{
  "d_model": 384,
  "d_shared_expert": 384,
  "init_std_router": 0.0337,
  "dataset": "wikipedia_en"
}
Below are experts of layer 4 (counted from 0) of a mixture-of-experts language model. Rows are named router (the router's row for the expert), gate (a neuron's input weights, with its number), up (a neuron's input weights, with its number) and show model dimensions 192-383. Each number is 200 + 30 x the weight over its row's rms, rounded and kept within 0 to 999.
After each expert's rows: a language model's description of what the expert responds to; "comes after" lists some tokens at least twice as common just before its tokens as in all text. This comes from a sample of Wikipedia text that the model never trained on. Tokens count by the router's weight.

# expert 20
router,159,225,230,179,201,198,176,149,234,239,157,216,227,153,222,235,189,201,220,238,160,224,188,212,205,176,161,198,169,190,192,160,186,157,204,243,181,198,190,222,195,178,150,151,254,229,236,260,234,194,181,226,206,162,180,244,183,254,227,115,182,168,205,178,221,273,224,184,179,191,213,176,237,195,230,159,186,206,139,145,229,163,161,163,236,201,224,182,175,158,173,256,150,210,213,150,237,240,190,267,208,185,200,200,222,169,253,215,198,192,217,186,188,192,182,232,245,223,263,185,163,178,214,138,179,165,231,206,207,156,180,202,201,231,197,221,181,208,219,230,145,219,221,195,192,196,198,258,218,209,213,228,208,227,166,208,233,228,207,189,188,181,204,213,174,190,150,218,238,179,199,236,178,175,165,215,241,187,187,177,168,205,225,169,184,263,183,210,224,208,215,165
gate0,226,168,228,216,214,168,200,190,215,237,167,225,206,198,176,188,247,216,253,172,203,266,195,173,164,203,196,182,178,183,232,203,243,155,169,175,176,207,194,207,189,253,224,203,186,222,159,209,183,207,190,205,204,207,219,241,185,178,253,228,193,223,227,177,203,194,188,241,236,224,187,220,173,243,209,164,150,186,195,246,214,226,234,167,197,131,220,216,229,205,230,198,196,261,186,226,206,167,243,222,215,226,202,165,197,170,146,231,214,203,215,213,232,140,181,228,166,198,158,219,234,193,207,198,233,212,218,225,183,227,238,199,277,224,229,254,201,221,171,220,206,213,174,118,236,158,206,246,161,176,238,216,205,167,219,232,187,205,232,154,276,216,227,205,243,164,227,251,218,193,234,178,201,193,218,223,183,154,180,196,239,139,208,196,172,190,225,138,223,228,214,163
up0,215,160,184,175,233,174,174,231,183,175,211,244,199,194,213,207,220,198,197,163,213,215,180,198,166,199,182,174,169,216,126,186,209,131,184,230,209,215,194,227,211,275,176,203,195,208,200,174,188,184,181,228,240,236,240,245,167,190,189,230,270,214,136,211,169,197,160,221,177,240,184,193,224,222,223,184,193,228,164,215,197,227,212,182,196,182,229,229,218,139,163,254,179,216,183,196,198,159,149,248,236,235,176,239,230,228,232,160,220,188,179,192,208,223,169,206,159,231,144,214,205,215,176,198,241,231,207,229,180,236,231,214,228,268,174,167,184,210,166,228,229,217,210,206,216,239,163,259,182,198,157,195,262,168,198,230,205,202,179,182,196,190,167,193,210,120,176,173,220,161,237,246,223,172,172,172,200,200,216,190,247,175,197,203,205,217,261,162,224,234,166,178
gate1,156,149,225,154,182,196,186,215,203,183,218,201,163,247,156,208,242,168,173,202,178,229,237,226,237,256,228,191,181,176,164,196,147,200,188,160,181,140,150,223,231,210,196,238,224,226,252,230,151,191,186,217,202,126,218,221,193,199,182,188,214,217,189,194,185,208,213,219,211,244,217,201,225,194,163,178,233,235,182,214,225,175,231,202,203,218,152,194,204,197,166,199,186,172,238,220,159,164,189,173,210,182,224,220,197,186,200,204,192,157,215,252,225,259,229,194,209,183,170,224,211,184,195,221,160,183,207,215,190,216,153,178,243,239,199,154,224,154,125,184,180,189,200,136,156,225,204,206,177,209,180,212,190,192,183,193,211,190,201,212,182,141,184,194,211,195,189,244,166,176,158,229,155,219,217,296,203,211,176,187,184,223,227,165,220,191,235,218,176,291,172,165
up1,248,215,199,216,209,161,246,211,163,201,170,166,217,154,210,185,235,159,197,267,277,203,223,203,158,139,246,222,183,166,228,201,164,178,237,167,284,187,164,206,154,163,141,199,261,241,219,155,159,189,198,231,214,245,209,198,174,263,182,204,176,183,183,233,187,225,221,180,244,166,216,220,187,186,165,226,185,201,217,149,197,239,170,176,178,184,187,187,177,213,239,229,195,218,202,180,179,219,257,163,206,189,160,156,147,215,190,244,230,183,200,182,154,125,172,163,151,181,249,216,217,175,233,234,210,212,156,231,168,252,193,174,196,197,187,192,202,167,273,161,213,226,175,211,229,168,222,237,186,153,241,179,169,185,242,226,231,147,232,184,144,206,193,182,173,196,193,210,201,181,162,202,224,202,219,128,201,201,204,213,192,234,211,232,173,209,232,160,195,182,228,178
It responds to: Place names. Place-name pieces and direction words after of, in, near, such as -ville, -bury, Saint, north, Memphis, and French commune names.
comes after: " of", " in", " to", " at", " from", " for"

# expert 13
router,229,178,227,164,213,169,210,188,223,163,218,195,198,151,212,239,226,185,150,188,233,202,178,190,197,169,168,188,224,174,160,186,216,144,196,199,198,170,196,220,177,229,220,227,194,171,182,177,178,209,242,238,178,248,187,232,208,149,222,189,207,201,162,208,172,224,210,221,161,141,206,173,123,220,218,199,216,197,226,238,190,161,243,167,200,177,178,174,189,162,143,223,204,209,237,232,222,193,141,161,227,205,169,262,192,169,165,194,173,182,173,211,204,182,238,202,213,211,151,213,166,215,143,165,210,204,232,202,208,136,223,191,197,217,214,144,221,224,264,177,245,153,202,180,214,237,212,219,158,165,151,144,211,172,218,218,232,220,216,196,184,204,191,151,236,241,234,167,172,216,199,184,149,182,206,164,201,236,193,201,164,202,205,209,225,159,203,224,223,192,167,167
gate1,200,174,180,160,238,214,245,141,198,196,216,180,232,160,219,216,190,241,171,175,148,151,226,178,140,191,160,149,201,186,250,249,186,205,178,200,224,143,149,190,190,189,192,204,177,182,202,193,215,134,178,220,194,193,257,233,187,198,171,219,245,192,200,226,183,240,135,200,213,210,201,150,195,224,166,172,229,201,194,230,227,190,182,235,218,136,168,237,207,213,211,184,226,197,238,189,185,228,224,184,237,242,244,230,185,191,172,222,237,182,230,204,204,183,188,178,157,164,169,192,225,201,176,187,218,235,160,210,173,186,150,199,230,242,230,209,179,189,189,172,206,222,220,203,213,199,198,244,206,194,162,199,213,197,220,182,182,210,215,193,196,200,218,197,185,211,191,143,160,162,180,257,182,173,212,180,183,209,184,203,156,157,212,211,201,155,243,215,180,177,226,147
up1,199,204,197,156,261,244,234,212,187,188,182,182,249,155,185,221,264,210,154,192,204,218,220,223,157,202,199,190,201,147,270,217,176,224,179,223,239,190,243,213,170,243,189,187,229,209,247,199,232,143,168,212,206,187,202,220,202,226,189,200,229,201,233,177,171,225,156,191,186,243,209,159,217,223,237,123,238,221,200,182,158,161,149,171,209,140,202,190,238,239,154,193,167,195,218,208,235,168,197,223,239,232,167,192,193,157,193,244,178,156,238,203,195,200,196,167,188,228,232,247,261,207,172,235,238,167,229,173,208,202,168,223,157,177,221,208,238,290,204,103,193,185,237,222,303,177,218,179,246,205,131,197,213,180,206,195,119,243,219,225,179,231,203,225,210,204,224,200,151,137,147,178,162,171,208,191,232,218,178,222,201,198,221,208,214,229,238,203,169,247,195,218
gate2,164,187,189,140,186,259,201,278,215,176,198,238,167,206,248,188,218,205,189,200,189,231,205,188,221,210,204,204,210,155,140,193,186,259,172,196,197,185,219,199,181,214,175,198,265,179,186,219,182,250,203,219,164,191,236,201,148,195,193,189,235,222,217,219,246,254,226,182,194,202,202,180,220,219,207,207,221,162,167,217,224,181,207,184,191,223,191,222,210,209,217,159,199,172,156,265,209,209,160,174,204,266,199,215,161,188,210,216,242,213,193,186,198,206,171,261,214,215,201,206,225,189,200,197,220,217,231,139,217,149,203,202,218,229,207,205,222,204,176,240,209,151,233,190,160,203,202,304,158,238,209,185,175,108,206,175,187,180,210,212,215,221,217,196,175,278,209,197,190,155,221,195,153,192,190,154,246,150,181,199,200,207,225,207,208,183,181,212,170,272,181,154
up2,161,161,213,211,142,220,188,262,191,177,179,174,233,240,203,152,186,212,171,228,178,214,219,158,197,203,242,165,217,162,175,155,225,223,252,206,202,217,222,216,174,186,280,210,221,175,150,158,196,198,211,138,171,218,173,222,161,157,213,221,235,195,212,200,237,268,248,182,234,211,213,190,195,203,175,254,172,231,179,185,198,232,230,190,191,241,211,199,227,134,233,195,207,142,190,209,189,203,142,231,165,238,231,246,168,199,164,237,176,211,195,153,142,219,179,245,228,186,194,167,185,205,210,248,217,187,241,169,190,217,204,195,193,205,184,142,189,193,273,241,248,216,199,177,179,173,222,252,234,249,220,174,157,175,194,162,143,191,181,180,192,247,212,176,207,206,213,214,180,221,219,219,128,228,176,219,200,144,189,162,193,239,173,178,278,202,218,178,179,246,214,184
It responds to: Table cells and measurements. Pipe separators, plus and minus signs, and numbers in tables and infobox heights, such as 5 ft 11+1⁄2 and −3.
comes after: " |", " ", "0", "1", "2", " as"

# expert 25
router,165,179,164,235,182,183,207,187,181,196,218,173,179,223,259,190,257,193,191,253,194,166,195,191,229,166,167,225,208,250,196,206,219,234,157,247,172,226,239,234,243,242,248,162,177,209,205,191,219,202,232,152,204,156,234,182,166,210,214,162,200,211,134,272,230,189,225,194,217,159,177,185,209,221,123,200,212,232,207,218,161,201,274,191,186,201,213,203,180,196,241,182,197,202,162,235,196,224,234,227,147,168,188,239,185,256,225,235,238,183,218,252,194,174,218,207,160,197,155,250,188,162,205,188,148,199,140,193,233,210,208,212,175,249,200,227,202,191,224,188,252,150,152,201,165,182,204,233,193,212,185,133,176,179,223,194,212,191,223,175,200,229,231,181,141,173,235,227,216,199,165,172,163,191,209,207,201,166,242,195,273,242,201,219,198,198,148,177,212,210,183,137
gate0,227,229,248,232,176,221,174,236,163,203,232,201,154,175,168,224,227,189,168,151,187,220,170,200,227,209,202,198,167,197,214,219,200,183,209,210,185,227,208,229,263,217,195,179,227,209,159,228,206,191,172,170,217,251,223,204,210,151,222,202,224,171,222,174,208,217,187,188,219,216,189,221,177,219,193,188,190,157,148,205,274,245,218,239,187,156,235,212,226,208,212,188,240,189,194,153,187,141,218,176,206,192,176,242,183,181,194,232,206,196,270,180,194,261,214,139,209,183,213,192,188,172,259,254,220,224,232,189,189,156,244,214,173,209,204,214,235,179,159,138,171,206,218,179,196,206,219,204,161,178,219,165,207,187,191,157,191,190,201,140,220,189,209,189,169,220,150,139,189,116,165,205,206,146,170,158,191,162,155,171,217,210,266,155,200,214,212,190,164,224,175,254
up0,220,183,179,200,237,205,218,208,247,179,170,187,175,253,228,189,219,205,203,199,231,137,166,213,185,201,155,268,182,199,206,195,201,162,198,168,177,194,170,216,218,213,197,259,174,200,261,194,165,227,202,145,212,179,165,201,183,284,203,227,180,241,132,200,138,214,224,200,193,186,236,182,183,168,207,228,215,201,269,197,141,214,183,221,220,233,188,150,189,193,198,210,244,228,213,180,209,176,203,184,239,197,223,226,193,207,201,198,206,258,206,261,173,162,228,175,194,241,137,179,180,216,168,156,227,202,211,235,211,233,182,216,240,231,172,211,156,140,204,180,225,202,178,143,191,196,182,246,202,253,229,193,198,161,227,240,226,213,229,214,189,191,199,133,208,227,214,197,187,217,217,176,175,171,240,242,254,197,220,211,214,227,171,253,203,186,140,192,147,206,294,185
gate1,176,232,206,180,220,140,193,190,163,178,189,188,196,188,150,196,198,201,213,222,136,200,197,169,206,174,184,219,207,246,216,203,212,171,196,169,201,192,187,167,203,219,196,110,309,227,181,197,226,219,194,168,199,182,242,228,123,209,197,167,223,202,193,230,199,177,204,187,180,205,178,169,224,212,201,198,165,215,189,213,201,198,176,213,244,218,231,214,265,192,138,170,225,178,180,197,205,245,227,210,214,207,195,163,146,205,212,213,220,210,212,227,204,240,188,162,172,148,189,173,197,181,156,229,195,242,267,247,201,148,165,213,191,147,167,190,171,191,182,252,249,197,188,227,189,221,170,224,182,171,235,185,223,165,215,262,211,184,183,239,182,213,192,191,247,171,250,200,239,194,176,225,219,211,163,183,215,185,209,250,184,220,232,168,161,238,184,180,242,212,250,212
up1,226,208,151,235,196,179,199,233,223,180,246,195,223,177,227,199,176,175,170,207,221,171,158,173,253,240,199,245,191,141,197,178,201,207,219,176,158,167,233,218,210,190,244,221,245,231,198,163,214,224,203,206,161,247,182,214,161,212,203,225,198,235,189,221,228,184,168,153,183,220,154,236,209,137,224,177,208,194,245,177,198,198,198,198,239,164,239,220,186,158,242,215,223,145,220,231,188,193,223,177,230,232,198,182,219,244,178,212,194,206,147,208,202,173,163,216,162,263,210,236,249,188,217,191,196,245,218,221,180,188,175,258,202,205,245,155,228,225,207,236,139,242,194,182,190,171,172,206,141,154,143,226,216,216,156,255,231,147,195,252,185,174,268,210,217,219,186,191,184,199,223,174,184,183,256,169,222,173,190,211,201,208,205,203,172,190,214,172,187,156,203,183
It responds to: Subject pronouns and units. Subject pronouns he, she, they starting clauses, plus ordinal suffixes, en dashes and units after numbers, such as 102-d, p.m., metres.
comes after: " ", " the", "1", "0", " The", "2"

# expert 15
router,179,118,169,239,223,227,218,194,190,204,217,177,163,227,231,158,174,227,155,177,181,160,206,211,140,169,177,205,278,233,221,209,199,235,203,224,172,229,201,148,150,258,117,226,134,190,217,173,149,232,243,169,181,193,156,167,251,199,209,254,213,212,246,198,188,190,203,201,204,267,203,220,156,216,195,213,166,253,226,255,190,227,220,171,176,203,257,161,220,248,155,213,217,160,218,224,202,160,178,151,199,174,242,257,171,216,203,162,190,217,228,202,215,197,238,173,218,220,220,204,199,246,183,225,191,167,161,216,193,238,141,237,203,242,196,218,211,228,219,176,208,131,165,207,191,198,199,212,181,205,164,194,235,171,181,199,184,190,242,181,180,176,199,203,171,225,227,208,177,259,242,189,180,186,254,214,217,145,213,184,210,223,194,186,202,164,165,236,192,215,181,202
gate0,181,222,196,220,204,237,192,184,218,201,163,197,179,178,188,223,244,220,179,220,172,223,172,161,219,219,196,216,153,239,210,209,200,173,209,171,184,211,195,178,185,154,188,198,205,200,200,190,184,209,246,218,168,205,198,168,191,165,153,241,148,176,201,133,163,255,166,210,228,219,209,171,180,180,180,244,220,246,224,205,184,205,209,209,181,145,213,208,226,183,179,207,256,268,176,210,165,192,228,200,153,227,271,232,184,151,166,208,199,179,276,192,146,224,207,241,193,198,166,153,183,197,204,173,273,149,208,193,201,223,262,211,202,202,204,216,173,207,179,183,194,189,171,165,217,219,214,232,209,195,232,173,147,255,203,187,230,182,197,174,224,226,210,172,146,229,199,151,194,239,197,226,233,102,145,216,198,180,222,192,221,212,214,233,207,228,178,206,231,185,181,219
up0,257,203,143,236,206,160,171,231,201,225,238,212,235,199,173,227,224,130,165,183,211,211,209,202,174,183,129,175,168,160,232,170,208,200,157,219,238,240,207,210,198,188,223,174,215,216,208,201,207,166,184,210,252,179,175,189,178,199,220,176,226,210,195,221,208,182,185,219,198,199,192,177,243,188,195,233,168,248,178,172,231,156,227,143,237,213,240,187,187,233,154,227,199,143,217,235,199,158,201,202,133,226,135,231,193,210,170,229,211,208,203,229,200,216,221,228,224,228,191,227,214,211,166,144,206,177,226,159,177,186,152,193,220,231,188,260,206,216,230,148,202,218,199,184,160,198,237,169,193,209,117,231,142,200,218,193,221,212,155,173,133,153,158,229,214,214,185,215,238,183,218,189,155,214,260,195,193,240,210,235,181,205,179,233,204,211,247,198,219,178,148,218
gate1,198,208,231,199,212,225,208,208,142,193,138,195,207,239,220,229,127,206,149,184,194,226,201,221,173,194,207,208,217,182,195,211,212,226,190,197,204,184,248,184,219,238,183,184,189,226,152,147,231,186,194,204,238,219,217,186,202,237,167,208,268,235,164,236,189,244,157,196,179,152,216,172,212,191,161,206,233,185,196,229,186,205,195,201,129,179,194,167,201,255,134,173,212,185,187,245,234,233,164,211,189,200,214,203,196,204,185,257,228,200,145,170,120,145,208,220,214,240,229,196,166,187,245,206,204,174,248,201,157,216,178,248,194,146,219,170,212,192,236,169,224,233,213,193,226,204,228,194,204,154,216,212,168,241,237,233,224,235,220,246,223,190,198,213,212,187,184,196,172,165,130,219,192,213,201,210,202,196,187,241,164,230,196,249,247,197,172,266,180,186,174,159
up1,206,179,179,218,234,200,165,168,236,198,238,210,182,211,207,197,240,188,206,230,208,230,242,206,212,181,187,267,192,238,144,169,207,134,162,235,128,234,185,226,139,177,200,247,228,205,188,213,151,170,243,184,174,184,226,168,227,208,217,183,226,212,205,167,297,163,205,240,219,200,185,214,175,177,213,159,182,271,167,159,199,189,179,237,206,220,131,195,229,218,202,207,270,254,188,211,160,153,213,176,236,181,195,211,218,195,180,201,210,228,224,232,270,191,178,204,168,118,159,201,255,207,225,228,236,205,180,196,184,175,197,160,155,201,232,212,165,218,172,193,168,206,170,202,236,177,156,258,230,223,198,260,148,219,138,174,229,232,190,193,234,143,176,223,229,251,187,193,148,144,250,199,178,175,213,167,142,193,175,201,190,175,255,191,167,179,188,215,204,208,230,190
It responds to: Sports seasons and events. Nouns and years for seasons, rounds and competitions after "the", such as final, season, medal, semi-finals, 2024–25.
comes after: " the", " The", "–", "201", "The", "202"

# expert 29
router,234,188,252,208,222,162,199,204,191,147,192,220,170,228,189,218,199,218,209,175,193,168,210,176,204,185,205,199,139,186,171,216,184,188,182,181,211,241,201,183,198,202,173,261,161,210,208,172,194,218,192,204,198,183,259,225,194,183,147,182,166,234,212,268,238,147,251,226,174,248,181,183,163,218,205,254,128,183,224,220,225,186,141,182,175,182,224,171,182,209,224,214,195,206,229,200,185,228,167,233,212,201,173,210,178,177,167,289,218,174,213,234,150,247,196,212,199,191,186,210,192,195,231,198,157,231,178,226,202,205,170,239,173,171,207,244,186,148,156,209,174,216,141,189,243,179,230,146,173,190,248,196,205,189,205,244,191,241,185,207,215,216,203,180,174,244,172,211,227,162,202,245,163,161,194,154,127,162,244,191,201,177,263,178,216,159,202,154,184,252,197,218
gate0,148,223,198,169,212,232,223,189,155,200,218,171,193,207,138,192,204,192,210,239,182,188,184,237,172,176,224,216,231,157,144,174,237,187,202,196,134,253,227,190,189,209,217,148,177,205,215,237,191,165,242,217,215,209,162,250,165,185,208,160,168,197,143,198,238,204,193,177,232,164,167,206,225,190,189,190,191,225,211,216,266,202,185,139,255,170,205,204,157,197,153,168,185,209,221,194,173,189,252,186,190,219,137,167,187,256,219,226,209,173,162,153,190,185,219,214,206,194,214,180,197,170,203,197,210,195,200,221,169,200,193,226,207,181,154,213,261,201,207,189,215,175,137,217,255,147,204,184,242,195,228,179,161,170,203,222,214,183,219,160,175,200,267,198,181,200,252,212,155,221,236,228,204,237,215,224,231,167,210,205,206,193,202,171,180,208,251,221,254,181,171,175
up0,194,231,239,172,191,142,169,188,183,197,168,200,110,203,175,219,184,205,235,125,210,181,197,231,142,191,196,198,174,171,185,213,164,171,209,164,238,215,236,188,221,211,181,160,248,179,184,228,191,207,268,233,193,183,174,168,198,151,155,213,176,216,201,199,216,235,201,162,240,202,235,222,257,199,222,242,180,232,207,214,201,186,200,154,207,225,140,170,195,247,221,219,155,187,216,186,191,267,230,220,126,205,183,204,207,166,178,200,229,190,167,197,180,200,158,197,209,227,196,191,130,194,178,194,195,210,233,233,244,267,198,227,175,226,222,227,171,220,234,239,222,167,197,182,203,159,251,181,173,231,194,220,194,220,192,180,212,223,143,197,203,205,203,231,197,160,207,260,200,219,202,283,231,234,209,228,221,250,207,166,186,170,187,129,217,167,205,197,222,159,207,187
gate1,215,165,236,153,208,158,252,164,205,144,207,187,163,179,246,210,221,202,243,272,218,190,214,147,234,201,219,180,256,207,190,178,203,135,157,236,187,211,188,183,195,184,240,237,198,188,221,137,257,146,208,234,174,201,171,227,259,217,180,289,205,183,214,177,199,201,161,176,244,185,205,176,230,227,188,169,257,218,180,217,184,157,186,208,238,195,192,164,215,209,210,151,192,205,230,212,182,166,204,155,159,257,227,209,218,186,205,209,106,166,158,253,171,186,188,167,201,164,227,168,213,202,172,241,199,214,218,172,192,221,181,146,242,227,185,181,264,245,170,248,216,203,248,182,181,211,204,172,194,183,159,206,207,200,192,207,202,230,191,232,202,189,252,220,184,223,189,197,185,237,238,193,203,261,152,205,237,254,192,186,151,206,181,184,214,219,234,189,242,204,235,212
up1,171,187,233,230,261,221,213,240,202,178,187,226,177,174,230,175,182,189,215,198,218,237,199,155,231,213,234,213,221,219,215,249,259,184,174,194,219,202,144,192,185,231,220,154,203,195,182,189,183,170,227,198,160,178,169,298,266,204,166,256,235,200,251,158,156,167,152,177,232,189,209,211,171,188,237,247,161,183,216,196,165,196,197,210,206,200,199,207,164,168,181,241,182,165,242,179,254,209,216,215,231,210,202,219,217,227,181,208,221,183,202,220,137,191,143,174,226,181,179,217,175,152,203,212,228,133,214,201,204,177,215,226,222,251,236,163,213,216,225,236,218,202,180,211,210,183,169,204,252,167,171,186,203,233,237,144,256,231,198,202,229,194,208,228,221,221,237,206,199,150,207,188,120,188,189,225,191,222,170,195,171,196,195,221,224,181,200,192,215,191,250,236
It responds to: Section heading words. First words of section or infobox headings, often after == or a dash, such as Personal life, Early, Career, See also, Major junctions.
comes after: "-", "==", "===", " |", "|", "\n\n"

# expert 2
router,204,169,193,271,220,212,215,221,181,237,202,193,226,203,218,174,182,222,238,250,168,212,136,216,254,212,231,154,267,172,191,224,204,174,209,183,216,191,203,225,178,222,235,181,194,208,129,180,196,200,221,205,227,188,214,214,187,182,191,216,231,205,224,169,213,207,209,211,124,226,188,131,190,238,206,230,234,157,201,151,214,149,175,193,176,213,214,225,148,211,171,242,211,164,213,223,175,178,243,187,188,220,212,192,188,235,253,178,148,152,232,182,166,181,210,127,216,179,151,262,200,166,218,255,157,168,180,174,179,220,249,222,228,230,185,185,212,190,236,161,187,189,201,224,190,235,208,164,179,150,161,216,225,165,180,173,174,226,236,186,225,171,219,193,185,170,190,226,230,244,162,210,218,204,190,197,216,203,190,222,124,168,147,223,215,244,189,212,180,190,235,158
gate1,181,208,273,180,217,195,189,206,202,299,196,183,242,234,162,182,188,218,199,213,203,219,209,168,215,209,150,205,228,231,192,154,187,191,168,210,219,189,237,195,205,194,147,210,206,171,259,235,239,157,174,226,209,239,189,214,195,171,188,186,202,199,144,209,218,220,199,221,270,211,134,217,219,161,199,192,210,182,283,166,277,175,229,196,206,138,198,178,235,220,185,177,191,171,159,164,202,167,163,206,187,187,207,255,248,157,205,246,206,216,210,182,223,209,209,209,163,227,172,193,166,211,196,167,212,157,194,213,227,184,117,166,171,198,210,198,178,169,185,200,249,208,201,230,180,222,178,219,226,188,178,199,215,242,245,169,230,194,256,189,203,249,179,230,180,216,160,157,233,194,235,194,218,185,157,223,258,207,173,235,201,251,181,236,209,202,205,144,199,200,175,187
up1,229,203,86,211,212,161,206,172,155,168,224,258,198,168,149,205,163,195,179,231,237,157,179,196,155,200,205,207,177,204,237,206,260,230,269,241,181,224,202,224,216,255,175,210,227,177,202,172,229,199,197,235,111,158,217,189,148,211,204,221,219,233,238,246,201,170,188,270,187,207,191,217,186,186,215,221,213,176,255,189,186,243,175,180,196,190,167,182,207,164,218,160,206,197,241,193,260,190,228,174,110,166,181,199,190,206,173,181,201,167,214,218,199,185,214,237,280,161,206,181,223,270,214,189,217,196,181,190,216,177,210,218,161,155,146,205,186,237,214,234,154,226,280,198,213,242,199,194,195,235,286,191,206,177,201,181,195,169,198,232,201,210,221,217,188,208,244,200,215,179,183,238,186,164,170,210,202,202,207,181,200,177,181,225,207,207,159,247,249,220,254,160
gate2,191,180,189,176,200,228,234,166,232,161,236,218,123,219,194,214,122,211,160,228,273,233,210,235,246,206,210,172,198,182,160,198,227,188,180,181,235,172,220,156,203,158,176,193,255,214,170,204,224,210,177,111,192,176,135,209,183,197,217,223,191,187,154,200,203,204,260,150,176,202,183,255,214,212,168,216,214,207,240,209,176,193,238,193,264,219,230,182,210,196,125,202,215,200,216,187,188,192,196,166,230,176,185,163,186,160,225,148,203,239,193,176,274,217,245,175,189,218,147,248,228,219,209,231,182,259,215,171,228,195,213,203,175,171,208,156,185,224,192,168,253,223,200,206,214,167,145,236,193,197,161,212,199,208,247,167,231,192,180,220,177,159,173,227,208,223,253,204,212,199,216,244,190,240,201,230,169,219,215,213,205,154,231,183,182,254,226,197,187,226,152,239
up2,247,155,273,213,198,187,186,205,233,189,197,187,209,216,209,218,162,188,230,210,250,206,208,205,199,176,184,220,181,239,175,204,186,182,220,204,216,166,177,155,194,136,206,254,226,191,221,148,167,262,231,198,167,222,187,213,145,222,203,246,198,211,187,218,215,235,176,227,225,140,187,245,193,217,231,210,243,206,157,210,150,160,231,151,215,215,218,157,204,194,211,237,175,181,156,213,215,160,252,143,216,217,194,200,282,216,155,250,171,219,147,156,211,215,149,253,211,175,145,218,309,184,172,271,144,217,207,190,257,202,209,213,234,177,173,258,188,188,178,199,233,196,168,220,180,224,172,258,178,164,181,173,214,217,239,194,195,198,136,159,225,167,210,216,215,197,179,148,236,205,178,195,236,182,107,209,210,208,256,229,254,157,255,191,227,171,211,223,130,163,169,261
It responds to: Foreign function words, adverbs. Function words in French, Spanish, German titles (de, la, und, von), plus adverbs and word pieces after was/is, like widely, suff.
comes after: " was", " is", " were", " are", " be", " been"

# expert 27
router,203,191,223,185,180,224,191,166,263,207,241,188,179,263,248,205,246,208,171,202,203,147,187,194,231,209,214,234,182,228,250,196,268,138,218,222,154,213,177,196,224,216,172,203,212,228,182,197,190,193,183,213,200,239,197,264,188,201,189,143,255,221,218,175,227,124,216,206,186,194,154,253,246,221,204,161,159,159,263,120,197,155,196,254,197,136,217,214,181,164,169,251,153,276,200,170,178,187,232,242,209,166,199,189,199,204,199,178,248,253,185,190,229,221,189,181,226,160,264,191,230,180,255,190,282,208,193,222,181,226,162,200,176,144,198,182,167,217,200,218,240,222,240,222,190,195,222,179,209,237,227,212,192,172,191,177,211,198,218,183,176,223,165,176,189,221,218,155,185,205,162,198,203,241,193,233,165,213,251,205,189,123,230,196,191,168,249,203,211,194,265,249
gate0,172,194,229,259,200,218,240,177,218,191,205,195,212,207,262,176,239,223,231,208,168,203,248,207,168,190,192,209,179,256,258,250,166,222,246,184,260,176,239,256,166,183,175,161,214,206,193,202,238,167,275,203,188,145,178,201,166,203,208,207,215,203,252,163,177,189,249,256,195,219,166,200,246,167,206,216,248,256,191,192,178,208,174,167,181,223,237,204,195,237,205,190,262,206,174,244,151,184,201,231,145,176,127,186,231,187,195,212,212,204,221,230,229,228,166,234,220,214,205,234,194,224,191,194,209,230,197,222,221,193,224,206,191,157,157,204,198,208,221,211,201,111,209,210,205,203,215,236,212,188,166,183,157,167,207,171,194,158,234,228,141,203,227,208,207,210,229,229,160,200,228,202,164,172,195,249,195,176,215,219,245,192,152,170,205,216,188,152,210,201,220,152
up0,190,184,219,170,255,262,241,181,231,215,228,226,227,256,178,198,215,209,166,158,208,242,168,218,191,208,217,180,164,229,255,212,188,210,168,243,230,212,201,206,245,199,232,180,209,225,134,155,248,196,196,217,144,146,209,191,232,186,186,204,192,150,215,191,213,219,160,244,235,171,132,286,197,209,185,200,147,270,153,168,207,218,222,155,240,200,175,198,233,184,151,220,184,212,181,231,184,219,192,213,191,168,165,203,182,186,152,260,234,162,234,218,116,215,242,198,189,247,167,179,162,185,189,213,183,162,223,257,254,229,209,245,223,161,161,209,170,222,226,193,228,193,213,182,170,210,209,170,154,204,240,172,185,200,168,196,225,192,186,201,235,206,208,215,198,133,225,182,164,228,199,194,259,214,237,207,140,222,239,231,226,219,199,181,189,209,170,127,189,200,179,224
gate1,150,191,190,198,214,250,214,215,207,221,197,150,222,194,237,263,231,175,153,178,189,182,209,175,167,166,246,158,174,203,163,159,177,238,208,237,194,194,215,157,240,177,193,172,180,178,225,195,205,205,187,212,189,217,222,165,219,198,176,198,242,149,206,242,179,186,222,164,233,179,244,191,207,126,210,173,216,178,161,188,197,236,169,182,178,189,190,188,237,201,82,168,228,205,193,166,212,161,213,224,160,182,187,183,221,173,173,188,177,181,171,179,175,205,218,160,231,180,207,204,192,138,198,235,189,214,176,159,226,198,206,220,182,153,206,246,244,153,200,211,138,215,160,206,232,202,190,199,220,187,202,233,142,208,210,178,217,259,171,178,190,162,244,213,195,194,207,188,188,184,231,160,206,182,175,167,175,176,151,188,193,247,172,183,245,235,191,204,170,250,173,194
up1,216,207,138,173,174,252,223,214,199,179,217,189,197,211,271,170,187,193,166,184,126,191,148,189,182,159,209,152,229,190,193,246,187,171,235,220,265,217,230,221,214,237,190,193,151,206,237,150,155,243,223,147,209,254,190,243,258,222,150,226,180,198,209,196,230,183,203,254,188,166,210,217,169,229,212,201,191,205,204,216,223,220,169,237,222,147,269,214,198,221,141,216,227,192,125,267,243,190,206,216,213,215,151,200,177,144,242,160,189,192,215,198,183,202,228,182,185,157,229,218,175,216,200,229,207,182,173,203,196,200,222,177,168,236,186,231,200,208,192,168,197,166,199,172,238,197,208,225,238,155,201,211,217,231,206,198,205,178,199,222,178,235,185,143,182,206,160,184,209,199,222,220,203,176,240,147,187,154,202,273,241,179,216,166,210,176,202,194,158,192,169,207
It responds to: Introducers of lists, names. Colons, as, including, like, and the first piece of a name after a country code or label, as in performers:, played as.
comes after: " |", ":", " as", ";", " by", " such"